Below are experts of layer 3 (counted from 0) of a mixture-of-experts language model. Rows are named router (the router's row for the expert), gate (a neuron's input weights, with its number), up (a neuron's input weights, with its number), down (a neuron's output weights, with its number) and show model dimensions 0-159. Each number is 500 + 25 x the weight over its row's rms, rounded and kept within 0 to 999. Numbers have three digits each.
After each expert's rows: a language model's description of what the expert responds to; "raises" lists some tokens whose logits its average output raises strongly, later layers aside. This comes from a sample of Wikipedia text that the model never trained on.

# expert 18
router:494523475465507513519509524472505518470533548488500481569534507492488500496467453508486514465515480511510518503523488491555454486482521524510450470514464514491523396490480503524518538501478504472548435502509512537490511493505519510474510510492466497506533487487544519490514502531453523469503504509451520510507473488509484501500510483452483527528516497511523504490512503461474467514465478557502464490522486476479496488493499491511491501535472491476482494523523486490497514531477453
gate0:483524530500513493541526525491530467520484514537499518523519487502498519503479514501531490523502546470509515493473494511505499514487508505533506505493438505514488464508540520476505519497448491460508570512500521524514490443486513520530530470558512516550540481462497473500512526516513528493543471508480507497472486480450524525458547487491515455480473516517520524445501476470529487503514480470492505473488539489515534469518474546470492529515503515514514469493519505462476453536494491
up0:479486513511517511496484466469510536482421521521509521499495522484493544502463514476538480540477467477479483463479500451494510530489492514517537470482482530464497521488508530528499490509509500472500504494466495451521507479494518524527494530562481506469551454500502490540505488451497464532476501465489512526491483573523514491500486453467482492494517486466494544519444471467488444502490485516505503514485522513475526489496474485493465478504499495516472496494450488484485484522501530
down0:572497478513517477522519480514468506525481474522414443508531509512495502519512491499436490528493475506485500517482530499485509504543482483486458497499533475537500490463480474510463492532494467496508483511487509478506490480545492477552512500491513514513519496483491474539496497467485494510468480489472517528505485492460503529519526490504484518466449488545490532493529511456510479494466467512488500535574510458513536515516521516523519553479527501462486505514479495488492504474517545
It responds to: Stem words after articles or possessives that take suffixes next, e.g. contract(ed), film, land, house, tour, review, bowl(er).
raises: "er", " ", "s", "-", "ing", "u"

# expert 14
router:504495470482497512518466511525519515527528527524547508533508490478508528513459489482445497482527494479467508561492473518499470532486482534531491489508503511498479493525510523478519489484525546493557493489468530550481455463534495516501528504520465534519523494498521518472545499515484548476492485496513490482468451513499459506479510491487449450486533452504509486517494492449498482481468487518500493546500470490497499498497463561541534449509498524517499466484468503481514533494496487
gate0:522523496465475508530494450503460516490534499488502456500473501459481482493520547461498473513535487494502499487504479491521487484524526505481516461538488519500514506516473529518503574472495511469493483505468475524502482513493512519500451472469512460530472488450506511480479497462511483499474498479511484503512531507522515519503536490492504511531516533502504556439497502459515529469508514467568515464504485533539544494451492526505509452454516541535495474513493490473514525537505495
up0:468516528482492530524507490523418468482502501483504479483491532520486540465511504504500489469514497498505490505506486461484492508525508487520498521483470477510487523540505521501483485487523455494491519473517467443487446466478472522500497518533500539493539483467476500531502542508496470517471485544530473506513531475515513479474509493469521477481498483465525506524497467507479494516492544494455493520472500470498512480508468474496510531481546535474554522475498521465510427454489561
down0:511512494531489483520448480512483542477500501510498520491486494527482504543482541459495513492518520483527511507508511496491467487488489430527521496518491468479534514506482507454533501516491508488498461453466479497485473504480533506481502500539461520495546494487497493529535477511456508518523505475457519518530499520488481516488509471451520527462495467519470512507540565503483507527445494481488491487503513448519547461491475475534459469537566492504506521508543497510478506536498531
It responds to: Subject pronouns, mostly capitalised after a period (He, It, She, We), plus word pieces after a capital letter such as Po-le, G-ate.
raises: " in", "d", " during", "s", " on", " after"

# expert 5
router:495469465486517516514497517502517542495522525472508496535519471480497507527496487552467498516510498513476509485511462480515439539545461510486472501538502511513493451479495529474533474491524551503509460489520476511508512470500477516487520526509475479483462480532513495460487475534477547478491486529438504475498484495501479490490503470470461526506530489514497536510543469447471464491460458541517496485543500528465524535500495493521528480527526507491507472532432490476492492506511509
gate1:513489473539542496544525483492495498527482523504525449511497474546474481533517509482557488521473514518470476478474519509517471517523487499507445533520470487473516474471518512504486444440530479528514536512523462476513504456480472511506520446476512472481488513528505466484504502487532481468484468484478481511514499500521520523467470488517539489474520479493516511492523485527529536485538525544491548508531496464531451518475508481478543499486482510481469467501483475506519501545503508
up1:516451503502488520440505454516457468494524561487509484490511497500473501496496468474517495515528526486514494503496534509511516505452477517525533471524521514485480478515511466556519521547493503536508517500510520504483470527489483488538511475505499512470512507523502490486504461494463489487501512482488460478531523469465497479526466530507496505502537549484505486526529484491444538511480511516551530502476524517508465531551523491490513506535483457531466520511521512484496523419550492
down1:503531463540547517545502547479491473499519459485518505504497528505515441535497539497506475448499499497480504493498489483506461512515473528528470509464510488497540512512469531464464501485483516490481500448517445523471464533526491484500490457503491466514531488481485512479517525503515473518470540514527516497502515545521548505515560529463488462507498520477491490509474517476544502508488468538498491525543496512497500501496498524518533528494517515506522459477508456486489473560463482
It responds to: Month names and time or degree words after articles or prepositions, such as April, summer, early, late, high, Foreign, life.
raises: "-", "–", ".", ",", " ("

# expert 9
router:485514480466505544510517530528542532484509485473579508537534489493481492505462474510494509507531480521489522498527477477541495515513485545483482527496473514520509453495488536503496481495511497450548491479530452519544494493492526467473522518535509535490520500519511478496511509517473569468537466523481449485491495547510511485488505501468459520530525465493510515510510467470469511463486484546476475518540461521480519505522495479536531492522511506489472467503490468479526520504505499
gate0:489524469483497509520523498497467544513475464563511474510494513522492508540511506470481529519525510496491563512514459476491426495492478510495462511530502486449497513491478481491493503491505483504463483458539465512520514542501562508474515516478505505503472496509485505554472518492450525536487454515514457500532510515545502503499501496489498462499507497520492513518511501500506496519489498506495519485482468503501509529546454504544519435518467474523500512496528501466545533519567486
up0:514476532536505456496480510505542478465513552462476538492482458494517525457531483522530483482503486516487445529493534510531562511519526475506546488455499480522510527515517510514515508500495518486544510545489540475506485483505465509495498511528507502517527520470540501464518518522515475472515544465481539514442484470490490493505499523530519532510523502474529486470507515521496484463518507499525479516498509507517453512458553493476489534486524508485499465480461476520467508489465457
down0:487482458527467492467468486511489519505548523478455506484467489521496486504489477480507504508506478505434504488472505510488483486529476494526551507503483504506524540461478496505539516494522568421502487569484545487505479500467473537527556471525512512502519499509482494505515496543501508433495509475498506495438500501498475454501499500529497564505516505496474495467517488483472489462483485504496502542488482527504490504474507535497519491505521504517527468501475487517462541524492490
It responds to: First piece of a word, usually a capital letter or short onset after a space, parenthesis or quote, such as PTV, Fox, Davout, Dr.
raises: "'", ".", "ult", "hu", "ine", "\n"

# expert 40
router:530500499475506494550511511517508501470523535492480520534551521506511494490514458502462525464478472537471509547504496521541463499507473534482484439540483562458490420457460495504507511505532525484533483455510524537499535498536513512489514481461462516479505495464494504497544492507468503496523492512456517501512497464518478472507484497505497513461519466474524487467495477487501457500461483482510457481514539492476534505486462504520497498527497511512476490504522535496491526478512488
gate2:528465483514516510467521526490529484474515486504534503529480512470524488508492521487518523491494492514520520468468518497498505496461491512466488490515474519482500459535503512506451511502455540491588514526468487434525497504444493481510498493500472494494510478505531520503522570431480533499549520464494530470452496522475508504531521511509502494495493453536537509525509508504491512509486537536526518485455490492505509499505457480498513491472463513535458522506511492478469459471495491
up2:489492511483490527505479480531527497466529516473499528517463477479501511485474489525532462558503490471491539509535478456517505517517480490520564503548506522505491500517521513522506471476529507484457484483489519466543530464553509507490508518528505556476519480517498519511499464522543517484504502534480515549491481472546506558503506515534506471531501516541495539489531478486459465499510505462516482497522487524502492504519458505458493506539556481483503493511455511502529540538495501
down2:502514523464485438531540500525485480519472502493489544491487544486517499466497512428449523500538480512495501501508511495509471493465559492483525489510500496472484520500477512488498489480494503496457536503514498508521498481466503518493508503507512500507458513522524463523506599546499532475503543492481507473483487487510504498499499514502460502470436515488486510512522559536501486527512488471481491472476515500520501480502469544527481499475518519505477496528527518458511528435532523
It responds to: Nouns of government, law and military bodies after the or an adjective, such as Defense, Council, Court, President, legislature, government.
raises: "ure", "lies", "Publication", "play", "print", "lus"

# expert 61
router:500475496439514517489474486516488519467537509499583499503488509511476506506446505488497499473533477523482477518519458465543492521501485520476494521545452520550472485525496534479501512463545499479518470487517516514503467513531510534512499495502480500535516474500538502492492513482503535503515478548507484505500487477549490503477556502477481472515507477512508537515528481515482531488509504466498449506498491525477495503523450501540532486468520498550507493527502530451528568501514482
gate0:477484475460517522496469498504522495507500518477554516480462520525540497498484533483510442541546461519501492482496480449581475496479469513522489512505503520519472526526486511508528537497529531470505518464515547506530490498473495535525511490475492467503536517512497512522517526529538529505497519482516508534469466503536525462504541472486462475473513527527534540533493502508508539505518535462503496509501511518449465537531489523512462503494510506522522484492499532504480544501516531
up0:516522529520480492499521497495476509487514484522453490532527482487450507526519488517491569453449548479506507508505502539439510503533519470479514498485497481488497455488527486490487467494483478526510472526482474496486517512540510461478494507517500524499457485504500489495472481488463464491513471527475502468519541494451476544485467535508530513539503482474458455467512505505480463488472462548489482482487482492552546449459488491508546488516504493484498514522499473487527481510486477
down0:506545433512488500502532481495504514547491529490523523484492524492524517484503502477543471484526493511503531517494506503465505489471497553489502460529466485512533515503479499523505492515529489527479476538489492535502461498450516484539505502517522509462520470504486432497560497530450521509486505490503530532503469510549517514514489443520506467492464482497526515508496464496530527512459489454489524542524519503490477570504514479490505482529489489518534496458538514534485501482527526
It responds to: Single capitals and short uppercase pieces in acronyms, codes and romanized names, such as ATSC, THQ, BPF, VA, Chi-Kwong.
raises: " (", " is", "'", " Location", ":", ","

# expert 50
router:498498491494497503489493473495518517476507497506559493520508474477463517499484513493487521529540529519486524493489498474517493595480442540474466509506475490523500430475509530470536501497538545489548488504529470532481483512484558489497507483531485517495522479500479482525503476484461529482520484511475461486512484561504474475496489504501491485521529458518521504535499495461534502485471492537541485516532457495488543520517502510488503508502472542476488471493432478499488506503509509
gate0:462490503522511456513547515449466513469513527506517480489527478551508503501489536541507489479508479495469530509510492493545474487488472521484469533497508515560501491521501526479511518511533500493524503503509502517526551511480475496496472473489532494502515492498522464515509530557481530466541450506527465443492512523507454507489461501510523482457537500498506519519482538474504511505513517541480470537498503522505506497532542473477502490484463572507481457482433497494510488493501483
up0:483490495456543496478483542515495452527504477523518503491498517483501498464503510492479536501465487541517546494496475471506492499517513505521531505516494505464537495547475488478495459466513533545508459496500476499521482493536469544529493540518455497530499482508491545523504463475505493492462492524475471505476495469520454491481501490532525518501482523443496494510496460555483530477473480474472508538454493502495493513542488485538503470517506473557502552477477518510504497441530516
down0:496469515578507464503514499500462490494487479485512498534524522461512509458551509501531528461464482561524485479496439495512511466521466489487552486495501547517517499495486508500478483514465491508484482510520470515436502447531472501520493514445455484496490528483525474506477540501479499518556500536473489518526526528533517506526495482501500488509465523473537513477489481494479526507491447489463508504498542494477507481479492478538514478491475504463522464518497514502496516476484518
It responds to: Word-initial pieces and prefixes after hyphens, like un in grand-uncle and win in 10-win, plus on, for, he, played in sports text.
raises: "in", "if", "ified", "s", "ic", "lit"

# expert 63
router:546530458465481494508460498495492530509501501502557488562464504495474502485506481509485499484521484483457487507503445485520498569509523518490478494508527525496495471471490541486528497501534527462530495507495484539500502531488512517502503507537484478499461453507496506512514467497471544464496468483487455478512493491499514508480531467477487501501526467514524530487533445484529465480438485516525519486528534490473493465508482510517583461516519476494469484483481495508511543513508505
gate1:545504484508529453488460514489516527515502454511502522493498509473502478546503528533520454504487476479488513496467503495523519493541490491480469496518502485478508482454489494482497478505497509457523532491481513520507482501538540485529511501480532514504470501531532479534539500504527543513504473505524455515483469514500506523445513514519485533466551525506501493484522490530561509519524529473475490495551510536515497458495485552547517494533471463477440467539511462471527506480506526
up1:536483521488507495482503521495495495529508495514471480518527489495514469498513474555499496513491496472468481489504479522516517523540435452504448442494506518491479462464504472496481485497519522465515481498529570513509538520542536527550478478500467490503493478462470484496491470489521564518514500490492517524519504474489505496457514517522496525536544550520518495524494480534524488507481486462488497499529540533486521505454461520545505527511492496525486512512473513512448529507469530
down1:513504480473515530491467527485508499505513444506479479490484528501516454503462473490487496491533492488519509511517497482526504485481548508524478510509426473492492487532488502510480523482518508529488470526528464512460469482463548491495533505504455511510534511468534486526474509542504528509447450481513554483526506526540486486498517495508489462524516438485490517467480512532541542529524451474488508494523480470474489460491514504467483505511480449516473491530510501537500464517521524
It responds to: Infobox and section labels such as Born, Died, Total, Career, Origin, Education, Source, often followed by a colon or ==.
raises: " |", " to", ",", " in", ".", " between"

# expert 19
router:516535482448494507515480498512503512480525520522538488550493519505480530513488506494493525512513482525505522540496486465508494545473486535506497491546499472496499476527516567505523523509534513463538419487497479551497458524480523508527527532525461490472474497470499484514502493507512555488487484521485501456514495494527459478482519472481479504476549493523541490446492508467489498495458471503547487496555508487478518495481490533507510501516513535507457465508500489463509530480535508
gate0:473479470527499572533513515489470514485485501495488500555477481480526500475494532487460471553515493475498508501506494501529526499483470492507482484480570497512481494474501477488511509538486531495528471481497521549521518558486527474475519518461498470406453486512505483516504562500502510500494523514534477470491461512479493502515506470475475519470521506494505519486482497527521505490490499485489454471518481521465544502508526483507485492541489540536490459489470518472501506502541518
up0:511492511519477519512467483492521491474491473498481500506482517521489564478507471455485485514485503478521481516518518479548475527494546527536494466552476482467491521500538503489511489505530525492509433486488477482470482487477482537493482491519440493527560539469507527498484509458519431510509495497433534526483469468497505472496453503463516497504467509557488520497467527499473503501490510479502483550465496504483497511468482465483523508462521539516497505510505497527473480521519505
down0:475517537501505480512477507513512500467469504532531512483548556503468499461464475487437512526518534523477461465534458500496506505470484504445504532493483449470503495523501552511499536475534498502530513503482497529489493507499506495518518484517509533468485486478487500555498496460515526498476468514465534526521490515488481549482508494499464491488499474468500505541496487527515468502514529509510482541494484539532496465465484494454544477528495504507505458480541535469554488518514480
It responds to: Commas after day numbers in dates (January 14, 2000), year digits, month names, and inner pieces of foreign surnames.
raises: " ", "ap", "-", "−", "–"